config.toml
n_layer = 8
d_shared_expert = 128
moe_layers = [0, 1, 2, 3, 4, 5, 6, 7]
optimizer = "muon_variant"
steps = 5781
dataset = "wikipedia_en"
Below are experts of layer 2 (counted from 0) of a mixture-of-experts language model. Rows are named router (the router's row for the expert), gate (a neuron's input weights, with its number), up (a neuron's input weights, with its number), down (a neuron's output weights, with its number) and show model dimensions 96-127. Each number is 500 + 50 x the weight over its row's rms, rounded and kept within 0 to 999. Numbers have three digits each.
Before each expert's rows: a language model's description of what the expert responds to; "comes after" lists some tokens at least twice as common just before its tokens as in all text. This comes from a sample of Wikipedia text that the model never trained on. Tokens count by the router's weight.

# expert 9
Function words linking noun phrases (of, and, the, by, or, &) plus dashes and numbers opening list items, e.g. "species of", "Lake of the Woods".
comes after: "\n", " of", " in", " List", " for", "s"
router:540569469491507513424551571537514458489528551429458596519422486500534529470544422486399527465580
gate1:593450482521515517436489413539537462483536552467555539533534490524568536562515430451437500433463
up1:430494404560530449443473551471439507448562479558491519587581571472493473527590553535518455563528
down1:390524544579454609568546592565517536676514532510516435528529533611530543415477566460464510493544
gate2:559510512572546534571564524404542538529549511525582459509459532532470495418413422534456547480537
up2:570481564531445546476469493530437550528544557534569440437522456449447536458561553534471521428533
down2:499478489566513565554523480447480519487491559518472488590427511480497451462589451550503490465527
gate3:463601507474486559401537515476576457410522487558380480494535465477467482547480445501520486505458
up3:486616517450564543559478485449478459560453482435522529523428501580480529474526476460524571554498
down3:404451577538613465473442429511486498550539429438565569458593506436433595492420484436454456446519
gate4:512504518480465413453532517504448433520528497530565596519395459521540401463434457439490548499501
up4:539494491491496529598524490570400530522430426469551514405475502537557491485468559496450466556463
down4:548565570507438432571447528543604554484506518458498449541473480520553526562556526465485536433507
gate5:429528492557411499524577470627399587531485437434567403449594489549528470475550460483483536542508
up5:460443560526487530520528494497446533520524599538486521494523505521498461482432479625461549456450
down5:551471514472433504507497516542448435516531554533458392473530578497480515579484489523507560556504
gate6:425444469529493508532545483489505517552461452482492556590547421445497476425577498412604541573469
up6:450483405388472471498520573337456436474504585689513602584471505396517549496418497464479542486478
down6:607566481524459485412504502472565590471441590524471625563474493558451469501441474443534473543515
gate7:444503440436501489395561468480511475484559600516561499458450470493539561442461533487473553535456
up7:399546506538493521470560545537504508501498526574469596526504501510457408477473438556590500494516
down7:538517514400537486612459510464446528488507462436665404603614466591607479477473392484389459485515
gate8:517472562412469539515601501518505460479578482509538365444556563490520482530454526522454587524454
up8:589451510392475501486508581543590435491549478509385469569501542540501521527526465601559457451504
down8:452522432449579426594450453472585484479452560488588470469561522574586521491461430450463531507470
gate9:489469595511527420455476554501387449397560516538506423552449487483541547488541580434409401488509
up9:498502536478507594513504498576497414555456454470462583519446547461454544526560520556491540426492
down9:470584491622463533511447485508507507579471491516522428478510518480424522479430528502482502495504
gate10:569518404435523491514534435514418572457517595481498509430537479542451483598502521535470497492423
up10:560547519438462439486445583574562490455474525536535512462474471482472457461456522478506489531507
down10:476479542494550377546478521504551532555524551507448451510538555543423513460478476467384514472507
gate11:546526392484630582468517566510539447541448492472502419549521545411506566425585432460518454551502
up11:434505491494599516575579507486504498587554509447491574531461467615488558462557525427457539580489
down11:403436514481509481440445523563550436459485542532492535458448438445450430480476498451574589410442
gate12:547505486558480475437461468443545578635388507564509552497514504557492454471523508436535518479551
up12:526552511467512422518529504365435489557486445546521484420493599524474505461504593425468408512511
down12:541574542552511442542579503477518579529631443424500454522543516469430503386470455507503472459479
gate13:355539446472465548531394578559535493447463449511505445423520433541556546509558496392481466516563
up13:487506550497485526586466463513520523518392539507478472472469464473446426477440448496450440568418
down13:469570536421513499402508476517563491532551431589471438499535462579450568519491586346472509513493
gate14:527532466572583613453476476460450460465413522486555461489467549506475457526481484438520494488476
up14:546473518450404502513509482562459573497488546588528582563566503515510471459414413491447554493440
down14:441533458487417509485552403452494486509493577436518527582503478418594448508455496602431535567473
gate15:487510442487441542449480538577519528475517522567470457504447393425481461505499495551572459515527
up15:372505571502451506355535532499482537507488449493520450521584539536530666475508511465435498481561
down15:488568427567490455491518475462446544531482578497585563509431512515511410494464533455463408460422
gate16:526507474547499464404579531468564451628517434412498507520637452529436567517471482483533470490589
up16:469489430394520538449539579550430543611559510455524530533561500459459560440453522433538540455421
down16:471467553526488409445606561496545489426445472548515574451502479383508499530480478530402497525469
gate17:451530549500471558450497569506478530483424509534507592474504364462420426453546523548483591506531
up17:476473537455460553371457474463524485462484509571419492483398455490468557509479467578477460538551
down17:500546601481366549509519515419600554465501449558435417455574524437471458418505461573474545564529
gate18:484509544507514493520549516495496564511496413563535482500410618452516535559540435573515473456632
up18:469564495506596551510528465515572445479551504523585514507458556380461347562491492455605465553447
down18:511424425471441517530513523553412538499455581552476514480499488508531526514475501427427530586490
gate19:494498397483499489481501480572506492501541491532437532535536395371500530432545498552453424516489
up19:427473469565508479477586491516445519586487533467608508511513527482550508512491516417487419534551
down19:476505547430474517609416420447581540547556505499427536566550478523622474424455547500480535383521
gate20:393521508418509579466437462421499515474494613520440585489548461524340521522561453529540543500445
up20:478512453457558437525442508576447580417518558495533541535432548520534544467493524401492447536473
down20:490542518562521513475438474486485456544501494435578417505517526536627524451512506467543536428526
gate21:559415483511526520561562472499565478392532510461475522497559546539526473611511531460439501484447
up21:559451489549433497426493511473562450521447355435519471513554421520466522564522470585469617463498
down21:491514538475506490459475369471506478499529482539435478456469467529438465461478616498560495591501
gate22:508496488423489490450466531501431448576471563556461513430595502534640519598533508489551466551467
up22:564510526543549440448513488506437514533485558542589499511500508475585538523482457499559500465586
down22:483471572392511537533469446551553514422537515422526396483502473579510490478535503505488595433509
gate23:535415536506588519421419524515522552461461519522451587520546521595497522492559525393449532484546
up23:511473446477566426465449475551479519496474483520567575474498628522616580497412483472422471573500
down23:506449520452554486528527588530524574405503485528489554496472466422617427533482438435519500499515
gate24:513603489459552477513568584524489460547521618472532572474508581521455491478517594484474504511504
up24:533434491461446532505504501470511322499496462516537481455451544618488557460547469500459418452478
down24:565435463471498470437470468490447564523558547509470573588508436461535491628482487497533538491550
gate25:568481590488508465557532500516510549471537507540573460525487550465457593534612459444485441529436
up25:526488477520502472493517556484543551599457482548448434554497521512579517567574522393456519538488
down25:518544427494516549490570486514499429511371464557492506569465448448416471521521453542512507513439
gate26:497546399520576461597479571495487484557439446485594505605493473497560468499469505519555482508519
up26:539509484508462552522456514501497607596485517508506460473491507531419511488442513450495517445539
down26:449442490455480513483543585611562512495552540464455451516512542556419489478494516491533477529500
gate27:448402556529513524553512534469547490477562469506505506543508476468610523525504571558473486393503
up27:670485454546561474499435528442453414519474508464468452402541458479582538470481554414539434475438
down27:645542580559503506565521460502392497510451544400515515432512507453477506525399386465543492507517
gate28:535471529604430514533479521534551515509505544474496533457487533528581508512483536497466501399465
up28:507418529472500513436554552503558437513527522519535380491551556560470452577546483451498476442498
down28:570525531410585551515511486513477516494459425499591583498544511507542508480543515478534472479522
gate29:424530474537425522597507415580515588563488552562555530519518505452469509545502548490588540471480
up29:483429505449486539449485549559529485455495526531539497414487472476453548488501521523533540558524
down29:517552401491524554400559543531540406460572526436495452466419472518621500489489514622519501630492
gate30:527510451585448503497389437547463512443479509456480643455479464607545494424463534420586509510552
up30:521466487503519521496481411574510551576540392457475537547559485520510462514533529454568371454445
down30:496489560466471510440462462467472477580486518446549553455501471545496450479496437456461535466552
gate31:534488535511554464492449436545466588419570553470510569456519518500400483490556475546466503526461
up31:476430517531567385550419475539476493516540533479487536548451556481519410470549455458419509475575
down31:508605476470461443519421474533490559495508522534515506549505545562436548458547426500521563604561
gate32:497536590470506499463553479533466487437546415556429556450417468524527472561502506485585415505511
up32:521469481482576509389535529494481386501522449592579475498449502519451426554525448555488448559545
down32:455559461467446542525477482556532537475539565501447488502529494512524539532487460321583509530651
gate33:433524514517496415473562477530511429468521556480376466456499449562528556479516462628482543482498
up33:492509534537475457519529500544593575425479537590428471371504496467485448582539569400573446405531
down33:496454556476583448466522485517418581518484472415618529545594563417527489453498472434486468571489
gate34:446563525502533482457502508539525527644511476532452515450450501460430524504571572499546424525478
up34:554452459526397579564462513546498451509426469467521487529524572462474529533462573480557574485500
down34:516462507484396563477431499430479507536595524420453510549514515476507497515412501533561507562494
gate35:400499509479514488416424598465494555484554573556466550594484524521455495449492564447485436532501
up35:573420593480520489418511468532473565427588557452439492535528415481434552563445477406476458409386
down35:457507532491530543587497509449410476575422374485541417455570532479558556518565466522508573563588
gate36:518514402437416469542473491475541520434470443628503509500486487547607527408479528571538501533537
up36:465574475439476473482497440519441475532516555436482511459448519477447531527487463510500520518531
down36:575510543491519621535461520501469510436546483524533535503444527544502470506552542501479493542532
gate37:460548523498479475510546435494485465440461540470492471460584418553560504552431413590483461540474
up37:464400466405447513521577456550564478454419548441510482489474523514481516534525546558523414603531
down37:425527411503524547515550455454510443532539508461543540530447393436509510494635479591449546466484
gate38:515466496426456515522482519472566479520545399540491514534432497458501625453520541439403548427486
up38:483538515483463546529371509488462468525612502483532472538512456531569504411518369532519514433462
down38:537505498531557483413501544583519381391456554499589491546476542480489585516495546573493514413493
gate39:371508503545540579442497509475539555569538474453570468517390572536481538432533463526484512564545
up39:428488473498494445447565467558549612494459424541464538551458436469474488568508386412545481489563
down39:448545533541457494468440517486514369474409481526427439489506487536551447502545599618437533552515
gate40:455601596464406507368493564493546537478554493478540456422526513500525385501624412512424474532591
up40:458449486535442496475447553409570412466445527462494509498488502477420543484492642476570507495464
down40:509440476493610469467366448515431490503452482527463518558425438379428483575486476464514518586424
gate41:530550578498580529489479482497490479505447413533485464509543544485506493545459522497449507496512
up41:558582586471523536512478477559491427571510445482409422555448478473447517485481505537507506545468
down41:509458536492546572490464473571466465512445439458564462428556464446491502476516486589432466440605
gate42:534502446401521552474551533475558484489406545476519493607484432528499410490508503547424518526496
up42:525496504456496496499477545551545458487543494510475474550512548500528463538431445543441520390423
down42:526418527488400496445500494517521562547500492483510379445477516515568506423545547486585500407478
gate43:643496493561485524550510552492414507509515492539370560490504558542446482578507515456552541585527
up43:554471509457483577418524400563545538412541492459412502581423484505538424486475497479535604516492
down43:585535406450471488527508549516542568454558478533482448474562469428553527530548530611465490560521
gate44:533493442469533498549473565512529516385508543570508550576530546407507539587510446549475451543543
up44:474456555539542451464575501561412435462487558475538412562444530398498409526520561389543462437570
down44:485492525556531634468515434483482461551478509497427479511494382524526480466531624358539468540452
gate45:527446534528507523428466541444486477498499578534541543445487467488514490478421467466418384575492
up45:602423609556609518508471527532587564512473517457550480540551555546543554512523497423453580461453
down45:516502524504567506501459526483477505469532598450431644540495493522502536400455564490464433521538
gate46:465507535563496506462527510563521518522433588548551588563480486436409480511479633509511420452518
up46:481497520505571533382523532466535428495518500585620584477414482506449477466542518521498515498498
down46:480477579524430474486467474478473532516468509548612525387564565527430518537617489463517483602420
gate47:474534362531559484548549574524465508510530508452524626552425561478520461487562614557494575436442
up47:454451517572542585507462428585508470443526582450411467530569455510472541546561500564427570491454
down47:552560371468445552524448511482493530553457498443472554549524552526473568504534591496570491523480
gate48:483477458518474461533470462577562495481547462486511504509526438526597558517456517539545594448551
up48:527474593587548499501474545481455500629574425494539516455549581611513491592438443550456530509445
down48:500524555468527576471469532589527400499550508459542520470561629466472545442477527457497408482497
gate49:477561585478505577537428578530560555447434488487461500495410461585536592522561508503463459383537
up49:481508584458513480536533469512591500478552514552440498542473458515508579550509377473468488422381
down49:534480556479578456492437383445456508509420531492492414500479466586431443558558569555484473474465
gate50:501591503484480537455429512466526510412410614470541516504400492548451598510466589455547468493462
up50:550518447489476380403456554485429534555511522438524497528493509466481558452387468472494497486601
down50:564533488540512543596511483490539522425480423527511510448537519449494407502593499570475493499464
gate51:487491451537527549536506494461568401535496503424533440516477504525499459429463530491437453572510
up51:483397558518489527524574605536496558533425516569472594620475550502491497544485519572580495445469
down51:510480447550495461569552498536455425524479531490623486539551558529417489581480476406535423534547
gate52:475477566482544539455559439459490459481495531550538498507469396503501523519507465543439530505519
up52:498403512486582445582611457450480515565436454480444522410522438365406512534532469518420490472445
down52:481432397461582549511483602515460624390476619516431490509573446454460493516512545545497433468514
gate53:647534425535407480580475517539521476529405564485555499480523468496445627530449537561437509567537
up53:501598450540506585495560499531534520447468436403421511550441525599479565493458569453417542510458
down53:549622556557475523402504444527532561550501437470467558510450496538525579429458566536401544430425
gate54:510553387458455447493396431473503478416510494442485447449542441395498559425542542571414567530540
up54:535505545495491545622525422544601493531578468459487668559474515490389462577477524606507396556511
down54:478492478589582458489658419427458472526548468399516482541477452396503474432602498478525504463524
gate55:573463408492573498480552421558509561552403462486472450562587517510485518439477476522452543512550
up55:430434479650431566486432524480482500465527506550447545463552488456490400465569560548539414472427
down55:517589516443466399549465536473581503536450472477411520501446504427493455597596521430449486514517
gate56:488510451559422493595518497547476471455430499484507428483413482532492600577426591543505347572592
up56:468613526510434526523475558471456514481469441476478475554614521489470538610544508419503526562487
down56:574533465563548563515357454556510478523534427445439464509472480459405492512492476511487537395506
gate57:485438505513496551417566512484484495487515453490500465545521476470478481513586512476426530451462
up57:492563627456567524489412478483468468561461540473570500509424558500538448506546493459479495484518
down57:464517494460497488489543431482520554523441559462496533512414401400589479435394440539542529519428
gate58:479432452537591499532545541527571485500443493563459429447575493458528510524576497495383506468442
up58:536460522545527519497439448609443519544463499537572419537462526505426459542537451504447449538445
down58:486485453540490577517555501500509521457438521590491566480546494556463438510532508478458557452545
gate59:431454380509593532495512455433475484488560516507596561599509538521457534520571481500540570454484
up59:522476531428538516574486495496566526423562521495509432513446408487573490535394508476493533450477
down59:497484549549525489421517529483411536525498526495442531430430569603435576438577457567511497447468
gate60:488444531529408525456530498432559528578540462489540393543567533490492494574447528559559565468472
up60:468613483514633545515504584535490601432499492479536588550475502455491559564444485506459506513518
down60:472549505483535536520539436498476460487562501446454597479466453449531526483551454529492462528466
gate61:487506449568398534502495497468484469503530541468556584418516489458487522502583476477417543491591
up61:521423498637511517507471566507546512514538476487444426494528595544501544523499499472514433490519
down61:487462461483534502433569457534366593479362516510443519551547439502585514458498537442418494536519
gate62:504563408601579489565471482424546554523503517455578477427460396519600544487505506400517577520477
up62:465618503508474484476496493529508487469534502545527441509538474490537465482529493495577478445565
down62:553471477560466438563553501495525508544528428540600555426473448583463464456474502438561555525430
gate63:469535483504469435585456461588640488488440518447534532428555540551536435447415408560527510437506
up63:607463517519531557486518437501486462491497547405491479502497568479479562575426523489526533508456
down63:555546495515504551532417513445500497547461559497499439570583462523445573398493560626454545502458
gate64:511456418454551588507375435543470492503510458423490559492542554522505468483524514436447527495515
up64:508476519474519429504444496498512594483493468473551561582470550418488414435542484473502425521536
down64:508511510519473404542472543463569500474501609484371465536415561471518571504444397507509543506405
gate65:532581466546520498431446432515637537475548499516553589460466454479529501487596449492448489480496
up65:404397456470522496460495505452604521558469477449531501493579517421483533473574441523493502487413
down65:603573536503507549548567415509412560597559522495480415451513522534532443478455447478468533436517
gate66:583456525491457417494529410490435482478527511500565578507450545551615522446457474463387527483527
up66:473500593474514415455480495585534589474549436561476466476500444457389479526477491587503543458489
down66:516512469434506577542575498323552513493532568540581536529438567431581448470523452427486380456524
gate67:598586535504495431511470447443495481406531488484556449530425516511430592495439474479556643491500
up67:416349552507568552512526534483551518445489549483487492502522512457473504407544444579497466485515
down67:544418570508593511517569550459491605550477493456469582460431426444482496507474576495502465535455
gate68:500511521583458516452540446490642556480461556531500461470510564465550517533516534466412467486571
up68:525480609503474617567564553505553449506490486482541508421392447408505513480436568484414499474490
down68:518419530470472529516547527416613566589464472470503500485491465444569474563487471491516568472577
gate69:558487499492518493436513493466416429537430586460491449523434596487505532482510551545511497460565
up69:500509455576495496448566481480536462515494511492452529578530486478471482567528547373535516499580
down69:468562515416556452536493516426390573537500498491550558498469531486479454483616466539526492533470
gate70:586535434596413512617410536411505485393490504478517480491422431495474550456492479491565468473502
up70:526509499540552526447479536475415390572487438476580572517515550440532518525474501525444480577568
down70:529502557403505469472446472469400494513464518429530596492547487507613517597507425429484537554509
gate71:577406575547399472500483449498502513513451541542535573509439430503588571454483534420489438424520
up71:454475393513466527595446502521482444433544541528439505441540465579512528493441511536466442399591
down71:504552527519528496507571423438528452437569511576520535545497537506587452542521476511547375532486
gate72:514512464416468563485417551454489536502429535524489547451381359492485551489468450469478504572584
up72:465501540405540542417536483480472510598443450427511467555504523506541502460535474443528555514557
down72:459503490453518503432473484600540517467410582557463483506405503547489423426387560459573475507480
gate73:578543501450438547559529412403642461486528448484579498474424487437578543464521490591469473527499
up73:539417396534528517530507476497496530427537501467506536482538525506466476520563464493517419384582
down73:472450535438455508537468521406601522580492425451470505516408489532523520453539487507563409493460
gate74:479477494556485549364486505522550485511457562507414529497412524440454399522570443481605534441641
up74:571532491489392380447502495423464458490455549569515438523441561460496431497532541456550498594516
down74:507523550538440504467415450492569402467541526463439510476485502493449511450420481437530481505463
gate75:534539500481547514479527481438583515536592481489437557463482522505474467536445505480508491447529
up75:549574542503503495559477497584565422506517477534425538444457468480561523544520493418548474545513
down75:494457486529498433510529483556531473460480569569504523447549538543488484506538558569508534530490
gate76:578538485521581516480561488509502561528531576450500466439452599454526499430612536531513502527474
up76:494475558458455477491534473552623499505420557570430443374491423569459532571516518605521567454511
down76:495518558625504431512464495506501496472589474361520476508550525487527562469588421483482476393458
gate77:508456475507592504463435471536433631476481610571466533544471573481407542536585485556446479513472
up77:482483471424496526594448527596525517414475584476587440504448540470474458598443509525573486466549
down77:455482536458524506405587553455400440527621488417463502554518448466584365439494466411521528507506
gate78:495583526520553483505438437462489445526495543460462543470426504456438464444478512493440580424379
up78:453450503572511438553521559604445484422450488450494466534478471515503468511534472637471446522509
down78:537506520438546534505448419424502546557483532507459498489581518460527450501610495591422495479469
gate79:512487561479505482478543429561508360452587523425511551508556438499485522428435500442552507465552
up79:465482498509469489454552571489559558577471525476459468485569489456434505536529426469538477480571
down79:470539569520517525558458524493456426572385523536505458548516561517452526524426504491499609478495
gate80:519430491580490537466505494512537495562449547481481496432551517481498485562559527445502422515543
up80:506466506513547501513497402380456577621414577479507514561559427523501458453428327511523464572492
down80:432408513494580482458489474537467568502525474535470435457561537481509534506487503578424578489433
gate81:589553520544409377467411549526537469565477455465538561555436615534443508488501511551484531582505
up81:448494541516481506485506540571516465570431517490553418490477662545567506493502466638485542514536
down81:466561540461537442532500442467508457564527469570545620464522516538511468544579445513442551491561
gate82:516500522483592563617391455421495445508519380606498488549410490499501548471531434601485507551494
up82:624444534510541421528445543566549530500559502418580486527498377438457392467528472434486535477448
down82:485497456424444504524496473549519548488425429573513471481548622495399463511483527587538510521476
gate83:458470585557479516488524471568507456518505521393397520511511377476506445415457446393484497527546
up83:452385504431550532539471463482560530512462496542598575514415464544450515451525501622496494482520
down83:491539439550473493451576549456441585478529488507470489465628528437479532516541453427502548589502
gate84:497511430464520642459499458452563518540465617540494443483550442498432424596543485440515461508440
up84:490493439491486530469473494539540507457496440493567485485440524424477450530502499528548485570610
down84:473480495407597500560440526531486466455554436510546478491514546619607432445532475520494534462385
gate85:500442464517447461495527447518476559514478568471477456546425518496566549490544492562495439521526
up85:498483476511430585579506498510426552492511489525443531513514476421436604583481465500547530456494
down85:497548555583459565549438449536477530520551528493442603510474460559548479474470531467461502509529
gate86:550516481458444505484475535413500553622590496530519479488431472505470518578501550606511531598514
up86:534502466515548558496448547505472577459467495569468469430526563438481574689456441471502451515518
down86:540445501526662523524483420547463543510464467542455461446501408507549519473506543525524459429433
gate87:554529533477467508463429481507452467547485532484507476358583494419479450478454578483436502437514
up87:541584493598471529473461441420451575510479520470546458470503429567533494555463577503494502507402
down87:433508412480403432428523558515470498456510450569444540494531487481611500436521571576541561450508
gate88:487501529524418480531499535438554609457519495520530531464440410591481557500501489420499502445483
up88:391546527445503498505633529550534429488471449491475430474499519552487527456454540528511512418529
down88:529463431482516507481526530551462509537512507492541566596588517527451455476490514523535527516512
gate89:542425442544422455441462439497437509569456536473508527388493456496501579492519486485473448564487
up89:472529503530444580471479523466390559528502397400582433473486414590505510522508571568562499441506
down89:552575547528483440443509515448551407443565506599575448532532466510537433519519454419491572476523
gate90:557590475446418502441525557553437546416470482487436555488495436512486582565509464395470468537537
up90:554481473449553471443422411515434579524481561487541561526469550509501487488441593500460447493493
down90:530491484613538384451464513503502513472461530473541461510548510540602543529530467424550415547490
gate91:558451464566535526527524410512558515544498463493541435433442513514461631510501440486521436434474
up91:516512492525412521571576486480555453501457435557513517502424537487574519511469575555480486487495
down91:537358451528516486576521485523463470539514575461441518580530502530429530518581488454507508546462
gate92:555463486476428534526602461453530493577402498560494480579588594542567585471520494508600476448509
up92:422404482483533516433440503510549495462486498478472567555394541487472497457525465460479477508468
down92:506514493385534475440549515529462552512553484511488538396443378462551486462530610521435518490488
gate93:560499536514545453489570509515461489496548502494436451496511481549505535475557469510528484583515
up93:484542511496515547443503490537462417434495522352532466481545542574466490371475408439536514566501
down93:543439530524501557472536479496564419407598459524444538507480490454530504572545568484504540505446
gate94:475530525459538539432509463565596605554511507547589514533530534487482474513476499491550477511508
up94:498445460490448435501577547507586498563548466469511594400483524436643482564599505387542497359480
down94:549485481541437498491460569487515432453525543525435472418566631524517613442523591461456447423557
gate95:442442553447582532496521511483517481488516514468452471596542489546551433473529579475452500521512
up95:421467491480505474489498523536541506554455489349653474508562492489513429562484515535505534524438
down95:595435468473415526538510459488421432552543480589509496472436448505568557501500421448531417515507
gate96:492540521520443545420469578519512460500493490526508543399500478458498425361586431434535614485591
up96:484459449532458498351495532508498415463541488443535533476449516538468524506505604542485538464489
down96:500517502562508512529474432467409553532441464508445475466484468459560516459527440487568443496508
gate97:467500460561508475537523587401401496532484552471615510540538472533558421370531480466497419549524
up97:559486477467456448450605456519560562554512501505464544445513549483514476607447458560419445471483
down97:448509510387492491453459464580445414554511507481513506487506516486411519520544543494608544486550
gate98:452539526458497520500452474434478470462631431494552493439487395364462563533444565441356515476513
up98:507477405628593456479606561528545597498447509511510547532560522558433461567466517570545467478354
down98:453468523509477408519516452516521498493435492560482563444505598516498468467518519417539497480535
gate99:555508415596403526549484431454624622507529488499488519510512522502542525502519510515521508482521
up99:406420558467519495528514477525408545589453497527480472421464542525536471591523518570562411516431
down99:492576398537493494572515464609539457539493592501452547540536459478596479463457631495554449517550
gate100:524480449468510521514533574463631598476552438560542543476541444438537559629507510536418483535500
up100:508539460531428429565468483520488555575547505514438572474392508552505417529422398519452511477565
down100:537449475425614608496444511424483525483534512438487432480515472550467523491443455459543509501479
gate101:513518390530441630452527502441564578495459394446529446554551475489473432449514500497532459477455
up101:532479550538503498455594470467620497495516483510461406459553522515615539462500455474518476500559
down101:467504488458385580537519494472555530513528520538554490611523524452518483559482436496375485564506
gate102:542514450480550473473536586508527485392481524460477439398543426522509470476527500503512543434619
up102:496487564510440455456537518515501468487571534427438530463596521584466491439481490429594441602502
down102:504417531555466495537503470533448478599529466392534509527485580439565469573377507470489439499529
gate103:450555601617425507535448433533560508617431490462566502567522442508522493533543443535514577506506
up103:435514487469507449524434496582470434460504517557448437535477480480515590536359550517504584607581
down103:441565465452460512515507489500443514471464576491471484594458464369453398534595502503507435553603
gate104:557434462469407592499556495559449428464493448487532498490414501473487453467529488436473518515587
up104:480533497552436450478498500467539525511547573574485496632576474489474539532532484487556464556457
down104:567517542610563583548478505463495522552582428516510471453611508585461526457538512467515551436489
gate105:461429417545435554493425600463527496451575538484475578537470483457430571432458487509483541524495
up105:507456454509464519524552440546460527539490528472493591528533459589581502571618588532548498542468
down105:421556488546506550382521486540512541567623461496524459557480499461485536471509515474497513549499
gate106:509538557473419431554539519528453528586533510578498515515510536450529512553511417449487363440564
up106:500491594473455481528538535447440553475493453447467558466502500468523518461571399531470489518567
down106:531518449449488500494543561413565445442558489539371509375562479506455459436489524409519496565456
gate107:503437445423510442555555552512526497506592508499455376494452472458487538486579543474511462583501
up107:555566460510510468483383473478453479424560524401567508506551458454498415511502480466485471478453
down107:463414535531552584559591531536537558574590409513509472456609515417466490544406504514494405447447
gate108:470540561507443498528478503508585507516533523487479444581491613443470494489517554526458432576485
up108:455489512647421471446528467533515519531534459456505507508453478511440464507471472500460492450518
down108:520454451498406536430496452558503465433577490499469548383505441482495513425496436528519558534490
gate109:542526604543444418550543599554434500481526454476503509464523511449501565450489388513578520534523
up109:525555507486436510477406546484474482567559546487573543516457466561474480500518477436493562510509
down109:451459533462421550505489501533443511568492517622511582482441629458526432590548459481484437539518
gate110:454499458538470375492398506500482543445532552529459459490553435496457469503425504563497413474541
up110:506541445492476379451534597459486441513576531477542456602490508546449461440503537489561540459457
down110:491504542554469555523534561601528559536493437529372478463485458428506496487488381444539573536467
gate111:505587546465475497538557506531400433518459429593504517519419447511546525542401483585533462475477
up111:516443402524546526442411500464500554483471589490460487449493511540470534492635552453430460495497
down111:442475546560498579526508493497407460552552491452577531520509489464495492518345502543493532508585
gate112:482491499490346516463370480503532481469507409478422521544503483508504462481484527515403551526496
up112:523566465492480377501528560502416485395461495534488542411478487478546547501523553537524459584489
down112:575593555533430553548610485540541466605605520586494553453416465531452518474485492423536439466543
gate113:548501497490522520478524553492457514491570480510478492519511439506571522521493520430440449519542
up113:474535398485464539393516375578511468497529474515468377404526512458515507526507580486409412530456
down113:526588518500455484529554552455482491593369575469555460476479478565503485564481482571486439415454
gate114:548507433451502539496441523507459487451495466503500501550493524503611485357556521449454598490478
up114:427482475506534550554458480458530485490445506574578488462505476598496522510475500537520588516408
down114:579561500461516550499457486474483464492517500550635477595507395530532536490499518582516356384469
gate115:478542486428431482458472410508471547464425505463615475527447448593465554561545510504493552484376
up115:530382457545466514549436431509434552476550506521463519542498536554443492488521392527529509476495
down115:436440472483407423481498431426575558531514477479648518573584454476469511536423484582471394493384
gate116:510508470542468478448503446426394476532388438441502579540529433470443400481556519556497393499538
up116:491553548526492591529501552483562509511473557426486490503526500503394539562430520515537610451505
down116:414531468550533486636444448492512497513429449505479439481496610498507566608564457605499483587411
gate117:531456520498486526428515509490548488510514522475497508471505538553515507351343497499554448569498
up117:554524548421536504465354465440588526504493488506427421561429441455488430475507466506510510559503
down117:431532470574499481461514450514503564533558497474502482494589431553411496516514579555526514486465
gate118:514472471504443467584510443487514448550443404501417518456495420531526551426506501486591494496514
up118:497440496572461471558557531511455440520438520482439579442576539501486597536576527444465471500509
down118:532569520527517455516472418556430504489471481397519569448459408465481474463463443549471442558452
gate119:527453487484503480467612437584518500532482495481571511466443480528542425496535548473552526519511
up119:430528421482507525518503532447478474518440503482490428520489572450422477536468447491476516448526
down119:521502530587473555475587451470464445535435585513551533447417440506475478492470611585475505537509
gate120:424553481549469480576574507522410495377465475541498503470468498536544450508576548524538526532544
up120:459472528504553495495494528519383477430500588534511491445481576481602478407450560488515518366528
down120:456520413551453457558529414507495514543513534528440436545487588507414483573425506449450449537586
gate121:522519455524486511474474467485522469542503426632475495504520503503552510625486490522447457500519
up121:483527676510538539496576536487450485420510459423492497458555531538534504489459522533541483443509
down121:467517559476542459460506494512441523508551517486545511603485576476556427502435413506478436474524
gate122:508507521529480544494495472495419534567481485569554415486525611544562458441503468471506538572579
up122:406606589475446518447576499576583431565493394464476478470528428527468514579515520479552570453504
down122:543458546485485488533599528488544500461577449419548495477423502450539510541569469506487535522460
gate123:430499513536468573392509437472553463546468530459519452476540458548513475433593503470432458514409
up123:573560526438525556541591590584520493481621451485554466416479497525592499517539562464417428428530
down123:462520515573505498387498403610624421587538580572521555494488529489545532473544469456421486442473